python train.py --d_expert=32 --balance_loss=0.013 --balance_bias=false --norm="rmsnorm" --positions="rope" --attn_scale=0.177 --init_std_o=0.0 --learning_rate=0.00668 --beta2=0.95 --schedule="cos" --train_tokens=190900000
Below are experts of layer 3 (counted from 0) of a mixture-of-experts language model. Rows are named router (the router's row for the expert), gate (a neuron's input weights, with its number), up (a neuron's input weights, with its number) and show model dimensions 0-95. Each number is 500 + 25 x the weight over its row's rms, rounded and kept within 0 to 999. Numbers have three digits each.
After each expert's rows: "gets" lists some tokens that make up at least twice as much of what it gets as of all text. This comes from a sample of Wikipedia text that the model never trained on. Tokens count by the router's weight.

# expert 21
router:508537480513470466525484534544460495536537498509525509490518529478493487480466550503518512469520458479532506534482520536508499498465510474526481506528521481474486487529535539523484517461518526514472509453516498462468524513473466527527481462473475480488514472522468514509531475497527498477
gate1:455500446539505497505524506494483540506508546480490517495532483469528504524484508481501477513496469523503507521516490474491507479479502461553526474471502459515452490471458529490492521535487529515489496471557506512514495513479523486545505513494452482498507480540519482515513535503531431482
up1:468468547488490475515511484484468464498524506477545497508491497485489482532444466484523493473515444520499494471543515501454506542496529532470480483518440497529525536509480517509520477497513499505510473509468505465516525509508478495477520456521503515471452503477472458472542506495500470497
gate2:519534487505511475490486532495519531473457544476512485488547511511520503491467534458488499490540447460484481476475557506535482494511484489521487485509498518457493506548521475533501528497468529469486465560513519478482484508503483526461521525495480464504534494488481484464501531477483507477
up2:513494517470523502524507490488510512498477482519523523489466519496515495512518489517506512492441541538496519538486505480505447509495525501466482485496491517560518487534479530482478504534520515493544495505471561467517534515499513448532454503506464544494455492526456517469529516481462485508
gate3:496537533432501453543475517507492470499497513548493495514490514512493495499487490451517489515506502467500471499462524504487485513508528491519529513505498532520541488472484513487451486522477493527509515503477478540514544539446478462507466478520517497508526496527511470445533483446495516473
up3:555506541472483500482483545520503436468528486511479505486503488513454552465511530506493506480449531533537491529499451463530478482473498501517463480480482509512487506538459524484504526508525506450492514508512536485487526502546521513520497482509467483502502474505465521468495502479505504484
gets: ";", ":", " /", ");", " &", ")"

# expert 25
router:466512465516460477534528540539480462520537501466497482517481514503487538469485466515533533460502483512505523530485473544529497515463520503496469541510521485466521500484534492520475497474477514542468506459515501511463519525494474516539497470465460520508473505508464475511515518488511514459
gate0:499494464487474512506510498505510490468481515511447546501534482495495512471479514470484478526506510498515537517500515497498533495499501510477532510544525508517490548510514459424495513473543498517496519518491530511480499482491445510435499478458535518489467439530507551495476519475487499501
up0:472440519476482484454520501494497468533516504504470480454540491512522509489512542496480498504545530486520461489475476469510489480503465520467514495530510490514529554541505501503515529481503534537496549521502505499445493492507490492530507524516479462533478487523496476506540467482484557503
gate1:459508510483521522437479522481444495500467491532463516540480500514484493499478499508505504505469540531458487510473522455487491494517491465495505506459482477465504539457513485517522517541518525478513500493463530478526475504501521466455474494500504502537463457482539503476450484481512507509
up1:495498466520498469477498445463504514504459503498477506500528471449548501465507479483519498502502450440481509488494488496452484504515492471513547528444459519547501475469473481519481486521525540509530488496518500482499496484517479504509494471452486482506500510470490503492511559495471464493
gate2:477468506484481531494451484514486468482458477496499523513501548532518457501516477504454490471459493492499498479555533517521460517509507522488466527505532510532499491514475458487455477480484489538499496522522539493534547484516448488516457472523521483520476475486508513477502530484493460510
up2:500493517526479503506478587460546486468508474471526494523505483526462485512505458458525537513489520474496504496508475475549512508490484512482489558533524454474486515486483473458498528485489525522483490495518489497472523515473462537482489473510494520551477522515486502532490528486506500476
gets: " the", " ", "1", " him", " B", " years"

# expert 33
router:477526466489456494543535511541469499480522480467487445517465492504450520500511460536518495459518527493504527522488464543500478538491511503465492532510507489497498452503529487535524492452476511496461516472512484508478518454488482536491501491482500524504485513514489516500548517462522530470
gate0:531458467466499468505509502521490452511509493490528515539480531510511505499459496480501473497497515522452491499452493530520504469477493498514511480506507512521499511509484570513494481455482497525508481471507480527486474559475482479494514472500497470496567474468530517459493524461504529555
up0:526503489456497543456494553509454506453498509469476493512468467557508462478513472500507523538518467503515484523492525457495490521494517505474497527487481508499516509479533517501497487511534515508510545520510464565476477508527502510481475491468537540534471481523498499478464495500531511537
gate1:548486504471497516518508485505477498510494493515480513489483529504528515502493533508535509496481472483482544526518551469537534497506519529475495508514508556475490501512551503449460521509486529477470515490525477538508526461488505458544484507525473521517507559553478532455477495492517507515
up1:561498526484483485532509509512485517483531461486538540524504511494460493523524468513443468482497517526535500528485481517536484521516522512519479519479504465525529486435519506478467497516477506490538502501496487493515505469431489451485508483532508463504473512509453490517488491486495546498
gate2:487509485497527542462497483545502493488512536492552452504514515489530478515457470498466525483452488495509508475526513497481521513494483479513539512502453490495505480536511473518515514501454481496536534482510499459546517489512453472462465509547527489474527544522482516526501518530526512472
up2:507516493504551501489457504484518503548473500542501483523537511486538480504463484479501478485551512472509535479434507463508492504491492474526454482473488508515444537513497509440501505504504538490543495561520531510512473503488499490494503509489520483503507458480521529497500508546466487515
gets: " m", " n", " h", " v", " p", "p"

# expert 26
router:472517475488450484534526532541480473511535496460490490501488491498506539458486457507533517458514493513515535523471481533536492505464523493485483532516528483453516478488540500496493491495468493550453517457497488521464511513483469526546510469466468506498478505517493463488516493495524507464
gate0:498515536474511552513503534506466547489487508487475530555533493498507499493494466501475501536469543561493505525487515473498501528516482472467576537498486480482493486472493518448517485484470507481486509486512477527551488480485485481476521498508533509477523482509516501499509444464504483516
up0:509496489497492479526487471544523497530529488532471470508462512491524512489501460465467484531512556477454564475477519464533477478521482523491516488499504531457505497489521470460528490512499505537502478508518507504472526483506473496515493453487519521521514469529525552469465494512513515547
gate1:479485476501464478488488501519548530469511480552499476528505463475501475522486537487488455484535485508464490440460531498505472504545497505523493483526492509485548476472504524500521474500494504511472473478551527497492493477510471497470484569492526545505467506523485519493466463499514522500
up1:524469489456450506516522526489558479497514509469523490512514527485533529532452480489498478521529482504493451524540467467455470538497497496503472499514478523525481437493464513532513530507478496503470520473499509496440504485482474496493496491488497522490526513498469507498508525482517564505
gate2:543504493520477496476463518483472504542501442504473518508475457476513499472464519515482493503501489500491525463517546497536516499516493540511563496468543468509485493527445536503501475514530527517460521518486453498532517496497502477470505500498547512527489514538533501493470503463532496494
up2:466516496521467481519485493467555507483475516505546540511507490506454495490479520491519538502548475489512508510465539520512527506483506497492491498539493508498578515507517497492522500485542587485526419480488523485494499503500523503498510522463512509462499496474509497504516503494511467512
gets: "h", "ach", "ain", "ill", "b", "ah"

# expert 58
router:487493478489505507477536495526497492482488486461463526516506532522496473480507509483532538477473516490538546534478501529530492534486501534474486539518486472524540518463548487515538510467514564507490489518514495537494486519491524507424526529491481492487479512478486536512474533473530523501
gate0:532489494469488493564505501506457511490503470501497499520468492492484538548488510492487490492533509497507493532517506497483432518495485453512503498458485461507510478505486496492519469468500494513502514526498520551442520481460510453533567509501424515536509512511483483495518514486495503519
up0:453550523539467505473528477505503449464518472501528500452514577487529484526456476517527539472517524484470501494478478472503488494504500506455528488523490519519501501508515512453518504457486482530527537478525516538483497477489503506500483492526532496488526503541508506469480465502488501517
gate1:517476480501519511441481488527495556532486500495493500495535547497513497483521508473455493496485506509503477567454498558519501452470499485489491474487476480511520484528501515501467518486542473513484522519485526564479506522499545499486527463485516478479531524474506469503537481502515527485
up1:479524455517517507501527519555515463470482511472517518519461470511481509496486493512498534470452480496523524533491508536511522485497507489490459533497445434543519524489487526506508473549528471476503525496507516517444508500490491512464540516528488525469556480514496509492516500482484495485
gate2:487492511532522497461456509485469519519502468483507536505538534523486446480473511534557490520537489482487499510498484505468505522538472523536500525505468480503489502514463498479475536516522532452535519527467470537509500504486467492512493516486506516484491489480441517551469539530473496504
up2:471491484487491451545459463491489522531482533511464544500472484531490507523446526484502481543527510528503475488486506505501498483498511494473511500463462509522500537551475498503491449493508496491504478498469541489506502477499469483476477497444535514523553481520454477524503484468463519491
gets: "i", "u", "an", "k", "h", "ar"

# expert 96
router:495515469532473515530524483532513492465521465489522468458481524452535504494467493534529474479530494519496504480447490528472503530478534469493527505519542552530499493484489470514483484456484494495487517499532487497476537481504504499503512541495489523471540467511517533460527484465450514506
gate0:500492519524497478510521485501512422511492520495476478482524541505475540519518510495509512525499460526503463490492496524476526500488570484496458468468471448519470525518494509450500509502500485471481500508509506551500529496463460463525487485476459531502493512481516523472493495528495447478
up0:493505522469549456502512530537550484518456535521533535475498479493506494539522495520449529513533527535510530479493517487487545485516532480526484500516519539465487499509513512512551505479489497486472490475542497466513538508505502491532493514524520463449514519484512538489503474518485458514
gate1:511532553530491482478490516495492490508533479538510493521494481499464515476571508505526473465546519496450465503525467535535500565494478540498497506530539498491470505461484534527519495461506518502484469495502511488503464496509521498467528507497460469479508468496505476510522496474549505493
up1:515475505475522474491469476526484553510437544522474457531513467483510473504505479478504500508501450461530532450485500472497506540461480524472499507507528468523501519504530502527517503559504489485481502474483507482515489503515484491513531522509504524437497522522519481514513498523514562513
gate2:493508483474453482518513507495510535525523487505466526510465502486505490487554479452507491526524468498534540520472478488553541532514497556497518464504548498517522478477532490536516507478523474518456471450489498496479494510455483481504522480529509486466508513495496498451528479467512497519
up2:493472514516414476506508491504503509506514510523474532476483530483476507471495482504560523495496485471508526535482460500493487502479505519497517553506528517479549461521496516532554511512530519547509473479521464487477501476530489513498497510506563520549508522488477512488497487541529494517
gets: " s", " d", " t", " c", " p", "-s"

# expert 83
router:481509491504454459550526511504482460480522529462489510510490499511494515463508481520529541464479491492505518508513504533533505514485501528461512525509534496445477509490530490497495525468515515561454508473504486516472544550508467523535520512464472523512474528482505471525493530503497498450
gate0:482476538540526536486492533468521528454508541496519533466496476449490534515455501502503541509511468514451481474551493487534495508500507491479549467503462525508491503502542543479508511492513501472554513504471484489532520487510503464500514509541502507481482538492512480523500517482468523500
up0:471515478503510548479538501496501464538548534489526456510512533450508501489498509482509517514469540499496480487529465524515528508500539491503499525449447529479496528495510530474500507500506531504481497525491542500471461538522573478475508515489472514520528490471466495524473479505490502530
gate1:503526515548509529465482538465479461501463492490435533501495466485468485480517519494525489504514489515467507500531550501507461509495502467536551497492475529465452513505492506474471487485478505477504551504527514486546486494516502517493528458493487495494472515503476471514513498518436487537
up1:484479494461458533487455486492527576511498513510494523480515518515473501484521480524462504532470489520482478517513478492513513466502502491489481428512548493491519521481429486511517508533477541505520507503526512503528508501491535499515470525503490484516522449554522490507475537482508494474
gate2:517508511502457477461440507519488436531481476517467543501468498472530470499523534485483499516480527500526503488497540472496489511521475443520485525454507496500452502532511496513483496458525512479509447497506500506532455527491528525479484493511516491476522476472487506498447509500484470526
up2:506507530443509484497488506516526530506468467531476480555514482497467489533533487522496510495501507524481502495450540476456494525511500499517472496451489490544490531481479514480520471491474452503494503505545497494507515484440508473525508541457541467472501513494533515499515488490446505532
gets: "ak", "ath", "ep", "ton", "ip", "k"

# expert 91
router:493522479478480485516471526476467487520526523466538497467483520515529488514483526522533545520509518497529522467502529496528483550539481520545492534481532501540500469516528523552521519478514518534473458501495494521485522531505522531489506526490495475539496464528508535529530475505531461475
gate1:480501511489495494478534509493514489495483481478519479495486503521512481534492515513558474483490518578497467495500499487489507518483526522544527499481457466518459467539460485531497563469533500468515506432491511498489551498498496506509449514444490482503519506520513510477488495527479511524
up1:557481505452473529484536532528482505477515537524498526510495488488528506552464504530502468483482508550529518528508466484501519470521474479512486509514506496496494525506521524480548499538506499447513488487552514508511520520506482482541465492552486571511507472502485506466478507507489484512
gate2:478467472533433489526528533500490492511475515483521518501518467499506504539507502491517551445479508480532481507458488484559513499477499530520510515498500525530532515514563492559527511496497489508495493478547529500505486532494483486537492499500514520485459474478524519440489528482508503495
up2:530478491521473497477459523474496510502433497500489474485490480453474444525469517483482519521511471540497472496467507445511478479541503490510516500533478520497529547525469484512507517562502483448503505544450523500540497469502488517491507514495519505518520500447516496511500501485487483513
gate3:512504498456481514500479496516477482519488477527516505547508506507520498505499498495498516511497499519522487512461449537528516512511514506496470469487490533537512458487505532499548513538521519531461555492519580506491472552550504480550463476481504525526515478488503452490481479502525505508
up3:534495471489470488533484523494508502492495512481512486521487533501557523517544494496504487478495472511460508521482504480521553522496488500509482544520444504500487445519512532483528544463521520529482482542514514472492426504490524537531507484514555482525499489484501479530520513471496480529
gets: " |", ";", ");", " —;", "\";", "\":"

# expert 81
router:467512463515462478536528540538483465518539503467499477521480514507480539469486462509533530462505484514503527526484474544528501517463522506500469541508525483462519497483535497525476500481476513538458508455519499512462516521498470511538496468468465518507470506504464479509513516494518510462
gate8:518550485528473544488491551449481488521497476479489510463497485496513494509498505468506490483465482530504489524528484503489476515545472495514516497544495492460495528466514465463470486497480542476476493511508474449495509482489537508527503479528491525499465508499536512423523531487461486469
up8:506526486508497469465476486515520461544467518467513501494465520499531493520540485501502451529525543465497541528498529499515506494496495524480498481483485499527475446504491518532472512523507504457520463540499540451503465495470483517498455534513498500520487512511496464508447518549534507486
gate9:488512547492537467507518485448494511455453523514525467486485472484473497532513540486478456534535495503452526444461498506521525539496512481502512481493490530521467514515500485462516481504514544483504517515483461525525507510510467496532509517509517530466464527452470524500525496497516482504
up9:533449480462517486506445495472543503561500493508482459484494482530501493517475530494522470502502496506493494534532506453516519492545508487504496480488514553509475522479465533516546527468454495462481501518480510537535473509503451527485500479468499480543500499482502489505503515495459521519
gate10:539509513469476549459534474511474527472491472498530516487489485555520451510498527489473515540534471521510468523489488525457511481488492473521547520492520484528506491483486545549495470489472480504516491515493518486518535510513473543522490513531505460509501531500483546499452494493532512531
up10:513485488524486474481501514483532487566513491480486484545508475515505524484463527531525532518467510490517500445500487455490470509485502545456466516508498511528520557478538479513490500514513464487511497462494521475544472493452515487472520475527500501546526510504530456509486526506518465488
gets: " in", "ation", ",", "ism", "ology", "ative"

# expert 51
router:463511467518458472534527542539479461517539502467496481513481513505491537469486466517538535465506484508504525533484477545528498513465523503493470535510522487465519499483534495520476500473475513542465506458515500512465519528495475516541499469462463518506475505506466475513519514489511512463
gate1:531431494492501473530434477468560508505506481473465512506495488482527482525519514534503497537491535485467482523509452492513510488455516472508481522474540493524483525510498490499480472494514482505506496547493512514565519508504504476497490502476517490541488451538478466512486483521492535520
up1:535480483466473447488480512486547523500493483510501511520491490509480512497518494538439497492545507480503561484475476483515525524495497501548513493476502516519491467502559491510496517497504553479486499504481475508484449560485515492488470552504495482547499478543484461528490497510494514529
gate2:505495514474471525541445495492546482498433473511473484514504530526533468533482527513503478499482512485485515495486448479542481487523459517513525525525474530502508457496471509479467486492509474524487491499514494469514459491489527497544467530514523521473533481520520524516481447474501463514
up2:496469499516520504492436492488520530449523477494437478529507476456510515528479490436518509455503477524447529489500472537500493460495505500499491524501504532486493514545541476527500510462506497518502494475513488450488495512505534519529496485528494523480507523524525513516542504451520497489
gate3:472515500482515509485454494492497521481453488528490468443515488478528505503482483523515487534463481473459510489510515497496547487497495506468526500529471525550506465506458491505466558489484538484518494499462485473532500567526474462512472513494529506516491466493547494535521484520497483479
up3:537510481488525462510502522541496524495472513506566473529487483516520503480487519519489435496549507513457513470503510502492485519535460525520473495503493514505476517514471495491479514484530502492518510499474510544524517499426508510504523484493501484499445506533518471525518535569504524524
gets: " |", ",", ":", "ock", " it", " prop"

# expert 41
router:453509471506467468504520547542476483501538482454515511536482519500486535480490469508534528461507491514487534542498473550516492512459525494484472538495515500454505506481525484499496498484491498530451530464506516518467517531484479503547488482484462510485466502514462474491511487499516491448
gate0:513515497448532524485506546504568461469481494527479522518480536514502472539520482452469516470506479495506495517518494518491525485537506469477485478513513537508448536479502530474511530469463511472511476501528463527540514504499528496507466515511544501470524479508519495482508525511524473539
up0:514496498496527469542507462522573482491548508499510519483488495511487486518493500501546499484520554489504491476532531513493455547514535508504491521462469504545478553523505470514468514554537503491478485480509474522478483507484518522483519463508534548537489469501537504512505525498498506496
gate1:487500487450526471482507443510527496495513494505519492498508502529486549527508484502472509449479551487504512554489506499441511466464463511524499548501460478501498512483499494491558476501486547454525514517465497509514466514511508452484502521533483494469507480527484520487502487533528519480
up1:517459501519515503481517503505480486462454508522541545509492492528471481528490534487532504462448488486503507460526475489535472563484503519547506526506492484513495497517459476462527502502485517461483514524517466467506506486509471486487507545521457474500525520527497503480491495485498426490
gate2:460459500460530453528491495529505489534494481501486520482475524465471479469527495476514572525524533465478523483499503522487492534503504525487509507479488540521493523565476481495499456514525493543478467525490492516470499485507517512489533531511514508518504515519520561488529483494541474503
up2:520512499493485502452498461518525510500535485522556535487453475475522485447497513538517526538496540507465482463474543491513511494507523498508507503504488470507493529519485545457487534506481508466517482474488494495467517538533518472484470470500538500558508522508518493474519464506472506541
gets: "y", "ed", "ly", "ry", "sh", "ie"

# expert 3
router:460513461513460475531525536539475463517538497471496484514478518504487536465484469514532531461508482510506524536485478541526499520461524506488469533510524481459515502488538502521474500484472510537465512460507503513464518525491484519546512469457470519507469502510458478513516515490514512466
gate0:471485494493508501497484473421524529500470517554471524548525515475496487522517549494493521502493519475508504463422525502523480488507471484484508468508471523496481514523470439513494494522512516498512516518523528523525517538539487463504496503494555517512504506529471496520523462507507499511
up0:503475518542512472453498497494478497495474532538510514450507492481472485504508493478510489499535512571531477493447478511519503447502487471485510451520526488515527499492502513502525476482458495493564498490530504497533513498501496505487546535492532486485511514484566522503514465520549518495
gate1:486498515470495518543468475500464503517472547479518477492477484504474520520518519492533484538476469439505497507534527490503481492508521518476541509507454478501459532515452475568541508511514549504494480504509489450544475494492495473498502508490543476501499489527475465489479462495515488510
up1:510455486468524492503483505530492522482500542543480498505527527469485520468456476503515495476501456458508529503505506470497510519479501513489534490496513535470501487533498475486557486529502479531492484437490436498502495500515525511487539486467496511488535466530471512458515481527480474443
gate2:489536509506517521454486498482508509472478499530527487530523497484555524508567475469470521551531502532501481489511497499486457483522497491472472480474482480508494439463488521481521488488541486481508533499454508512524525508546476536491482498450496484515522490490510491510490491515470510563
up2:498498461500521486540494535556488516480506492504541495502516505529445465487502448528476511447456505483481513529502504516535518526500505502494531561510510523504500524470471506496479473491507455496470470514499528474467535482449480490513535496507492530540496504463464506526529512498477532508
gets: " |", " the", " The", "ed", "ment", " /"

# expert 6
router:493500469526464482533534535533466454526527536487519513510499509498518534515481494533543545466522511538500534520460460517525505515464508485473498538532494494442484512472524504528478466475499517531476483459506529530472524526484491515534509500477469492493489518490494467513502518460501523474
gate0:514442470496449494520509518523519487520489527518503490470497503465517477544481485478501515449476522512496540511566497516493484498544483510493539495496489555540527537490503490506530531495515519527511518493458495443491491510507515484523496504537539495455496497485493487482505507559457515482
up0:471483507486520523515460534496526517491507488505488525485461446469494489497513507477465454535545476445514519517510493499517482525513477495486503468476482547490496482453500477485488482480493505474509522481517525520544518514456491545524503456472478438482524525534517495543506523509501469525
gate1:497490504489489501508493487503473486510517531506503587520509517493499490537493536505506522508464535469526527464549514480496507469526502461490558506484499503518502481433528477521535486533505501506504521489462502486520527522487558554502443480489511527480489506511517514495500522519521495452
up1:509476493543484478507501489474517511544487534505492518496487515482525500510480485475570517518551522439424517510486509497491522466544529501497533498531507523512478488528500499441521517470494483517527506481500517444497488455509505524523491477463529493485506504539501473480475503468492484509
gate2:526478506513512498532507506462519513483466477516542463543510502503485493502479509511504454498464480479450517458534474534502480503503488529489507457516501552486541508535527516516526492476561504504489541494503475522499484483496463426552490459515500503506510513540488520503519495525528518508
up2:457528475500523519521462526509566452457484475485540484516503490509488501502515500476496450496461486491494471487495543496504502473455537527509502446483504502491528460484516470550523533529469539506509489507533479462513504504538508522481463518511447480496503509488500519533507523485488491505
gets: "on", "ter", "ary", "over", "ain", "ard"

# expert 86
router:488493530487498475493554518533511507494494528515534507546531508491498509528497482519447541492513500502511492478494508516534516496497456496485549517481462484510533501538535554522497507513483486526530488473514538524472508467474509526516505466544509557504543463509516462458489489467524518476
gate7:551479477529510480506524515522509522525466535511526480504501514493533519482464503470460528538500507448505482497479507474516485522497480538492480479551518538498457502557539560543517501510517504522492469466529499507521497489454478513485494499499538515497473518468477477542502475528480495521
up7:531534517495537543494474452510496506517473440477483511529534460471476522485493492489464510537503522490527494508473497466570495522485539528479530513513511464533544489494464534500485515484528473483495524527497479440512499499518484514480518517498521490504506522467487494502463512446509502515
gate8:517471462499491506500499487538464456501520534461466468536499490524508478526497495489493498501474494488523491516482484490468494507488549501463471504472490501519460469493555513524543507435470479492443521503496523492464503516492501539562485467478450502482515488506545488504495520473503519503
up8:494492528475487556503478510489487527516512451520492520502490471540491508486502495481482493544537484476510502536522514542473475476475460462518523472510478522479504485498498532524504518519490533460557517493435490479513488496498521475462471442472508493484508545498511534513531488516523535533
gate9:504484555488494418485525475515511501485480514455480522497481514502519508529519516470534491511542465486486504484478501504503479498470506497484466544432543508535486501504526522471505491486530489512521487527543506496496485495497490495464484531504472521500498511523535474525481486564465498447
up9:468504529486474482484512464494475537451509509495505460501498509552505521497522531494499502449426523469493543476475515519516524502488532490521482504521506509515499493459491473461456470513535519495509490500501491488487509570530481489550492499522485478509512543515480490555522517463506506511
gets: "0", "5", "8", "7", "4", "6"

# expert 76
router:481535528523475529490524509512540496468547483497580484513486464501501505501493478501491478474506484515454446536505505520535517484524474442512488492475533540519485509491485492508492519485488454477470532486496472478480501516490501436520493514481462466468484506478474497474516537503488525494
gate0:494467549529459531486493497495484514511544510513546523530476471511478482501505494522496508513520438583523480508508502477477485518467489524479503477464466507479512468447511537494504508523501499446508465495529543512473529502499512470500536528504477466493493495516519474520497520535520490511
up0:508450468483485479540521466504539501465477496548506476533487481527490518505508533511485479520494467534538491490495534503534505524488485512492488492486514487506587455477504468517508514572508505486507477503494501487515506520508522518514531486545494494494511526513480478468534504532543453530
gate1:511502489555540517482524552524488469489510529494510495458538492517523522482516492542499485489480475523491495515471462492508464537452461484512505532512477531520440517468498592478498496484485470497500498515503468517506553497522500497503513497467506484501482501471496501513469507545511525500
up1:492411481496483463461500499468479524512535453505509493529469478479472517492513515491498532467497471500484533503513468505520497492537487515526473488468479511514490519506511505525497497497529489496513464494530473528475477540524526517495477542465483541499496475448476495522511562466536507519
gate2:515450476509482520480481539539512465480478525514523494485460497499465490488482472469503454461523469527473477530559507523494482522512508509495504501524501531473467530520482495458503471464484513495461498535528490528555501510551502498487498492544479488492491557524482514511502476454510498497
up2:525537471488487497493468501497537476471521492511465503489531456488504493513544530540511525474520490483470459499451531494473504487485507496504532502534514534532513524509521500468512448514487520464495518515418504502488510456524451471498512476486476492485508511502516490536498480482479475560
gets: " \"", " out", " un", " '", " inter", " re"

# expert 24
router:460513471516457477531529536540480459522538496466504484514482517500485537468485461518537534461506482513506521531487473542529498515458517504492471536513522482467517497484536491519475495479478514537471508460516495509463520528496473516539502467462463517503474507504464478512517517488514511461
gate1:470462514537520480510489490497512495505463531504486487481503456500505497467520525486527527460475502444525525541546488525552416485527518502493489513524514478454488477513507533522491497504526475488493504521478507475510480537483506538530520503549515485466515507463512525491517453503506522500
up1:503524491463448497459508453528436529484500495565509477493485522493461467506471524506450479489497498527498479511480489458502545498490511532504506483502532475502503515497504468472501479480519547475539530533509531495500549507490473486544533502533497499510499496537506518486458508510469493491
gate2:484505457508505501438511548524460522501513457495501523542499515517452493521462486531539467505519458514483533455542491509482543481522528520501491477496508513503485506546505531507506535502485519468534481504457504496497461487480486517501476501546480529502509531542494515449473484478504499510
up2:500482493494496479491490480508493504515494501500502490541457496476451518502517481491505409520523493521477505470528525514557448524508554494522519489506532483456511508494473438467508504487498485529511476503525486509463501529506468478473475451527460504459509500523509497491495537490508490531
gate3:500483455558478534505527502465510549491475489509485497457549503464497515498474513489455493521518525516492480490501512459497520504533464499534495495509465479524483503542510425450481535505541517527479483501493486468453485487518495486509496495514510468539465475508515485524493509475509475522
up3:476542497543496474483503475488502545457545500520527494529501510471457560505511523459456509494493524517530470524488491496479530497507452510485518485466489486487541519518555509465496493491514512498519499482477512528501480491490476470495443496472513457498467491558545508516524497485513495491
gets: ",", " |", "2", " century", "5", "°W"

# expert 57
router:464512466515457478530534541541483464517536501463499479516485514503486540469484465519535532459505486509505523529485471548531499516460522504493469535510522483468520496485535491519477496477478511540465507461512500510460519526497474518540501472464460518505476504503466475512512516489513513462
gate0:471535524485524521463499507510521503417517519517522466503502507474459486523532499549476476487454504472492528541540456509496499493494512538507474507492495486480514499513478475498486452490536490487477510515477527527439505518498477512493528534472485492465512463538509485452485492483486484483
up0:491496523497507463531500481445476520530503482470510508503506478465523515517480473525551498520521510500469499496487537516492458436479540503481540484513475503488496501467494511538499495534462502523493522469484506467552510503489522483480505457483458450515465504467504508444512504470538493477
gate1:480545501501496540558456467489525497480476532522505543505487517471494497534539497478569542530498510473468448494567483541506503520511514543511506468491529499501514504481477491518498520488527503521501509511490518477525501495517495492517467502501546538446494515465514520505499465491488495503
up1:513493499485496485522489496543530489478492536506544515491507537446521473459511481501529505518506503480495472473521517547521486478506485516498473470520575528478491481470524481520490521531521499497517446511514495501554481497489479515465509470526477456464472475495472488460464517479452488490
gate2:515483480481534529521486522518508523496496566490445537491533503478506476471541541463517486534491504567475505495504517463507504505519471504522515474519496481506507473497493510470527494481536550487498482498505491496515509487499513531522543518524503514487553506488489510539449512441545514496
up2:511494537514530539529555509511470479539525487516499503527504519517491489493507454550488439491527461535560493491509505516481533473480493485526497520535506507496470521477492495513500539520491497452509482453485496486459452473535514464497523499511507500534498475484490467512453489491500487464
gets: "5", " well", "′", "0", " the", " years"

# expert 90
router:474540495528492526513521506477473478477516509474511498438539474514518525496502470527474521489528490465493474476463510526510506519487524462465509529483502499536497463516521471474495546503460506504498463492532495523472519504472487540520510504454498472492466467513489484461551444490460507521
gate0:470553474503484505487508487452497504499457493532471510514538517517491526481526556482530521507508489497514519494483523485512511473516496511491524515477520447478499516491539476460488530440526533522484486495506465519468505519511490510462535477530517513501528435532475503477463441500512506496
up0:550543492523488489553537470495525524451501496475543500466501496520532512482523518471537470510500492528482542502461507456521519500512525498486505494505525516465505529496523487537495483486449499488480415473522459502472495483495520474481476486487491522487470492475473505488515488514504491546
gate1:501484538523495528493506510482498497521534503502472483473518530518547484521530513550491495497502513517508468481481524520487511426515483510491489481469485488559478474508514536520512517499482457477525509541507549503469460485478513548498488540492465480517498515518506533455485466525471473544
up1:528539514533465525482493501467456488466559513511498512514493506500511491537514513500501510498467501467492505451484474504533502519518486530500514502517539479526495464544499481516514539531460463443510455512491521510461508478529469541550503458513521495518451480496491516480495519520465498499
gate2:477529498520506512478484539527543518484483490499490509477465468472486448549479460484484480543515480531454495537484521519464519502490494492481525491491489518505508475495532496507464495490460457507533520533490527531498508471445507468508523505487499512484549451495546528501484499456462510502
up2:489517474480501522502472490489486469501479532490478531527455537511518461551476548460466475567492495546488522545483527516514485485510500524480487528489503514480507473490458504453519485548517482506530456458517527499477501531473492483513509533536496504495506489506547507515506501504494543508
gets: " b", " st", " p", " l", " c", " sp"

# expert 121
router:458510463518459479532531543539484461518538503467500478516483513501488532471485464518536533461502486512506523533486472541531499517461521501495470536511527483467517494487534488520473491475478510537467506467510498513460517527495475517545496466467460517505474506500468475512513516485516511459
gate8:533463503498488499496524483518522565530461513527478493521486499491536492517489506490476490498505523497530479551534476504522455476523485492499524480497494552512492479478495469504537507554513485519534482520482477475576496486503512511456528527521521495471464525482491524508521501508550526462
up8:513498492514499493496488502505490495529522488505502490451519515542486486533498485537517486552500544482523523468468495487492532528512498471498479494482530467499532447485510496477472512469508520494478516508441521496518498518498498526513487526496529475443496536488524516608509502520469480521
gate9:508535551515520495524470486509500496573461519470525532493490516483477489518498531486487479516488470501495509446508542502479468479508491523494525489515491475510496510471494495535518512525470495473550520477521517492523505511540508471446552491496545477471520468489479494474452516543523528506
up9:508548534525488504521473499551493520521481536496529518485477525482531540492494478496514488543488459452436479484475481486555498490516488504513519485479480499498468512479466484528493491491493481467519505496515517517503472492479480550444509499448527470491518508534460519512469466498486492537
gate10:462477499511509491500486513494534481496430510492465503509540505498496471519513510446472495456496459488532541527493502540497565491526519520508514483551505530489508530492495504490544464491510541483497517523533493506482515536462513528474544512498492486485520534499514533494502457472491458523
up10:531501480484505547489495467499509471492544558481476511541503482499526486489508509527466508488449483503457490503506517511488482492517490559445536508486504520500448502521489481459508537515499462534526543502448481491514511518527518448523493512463480511514533489526472470495485510499466501494
gets: "0", "8", "9", ".S", " on", "7"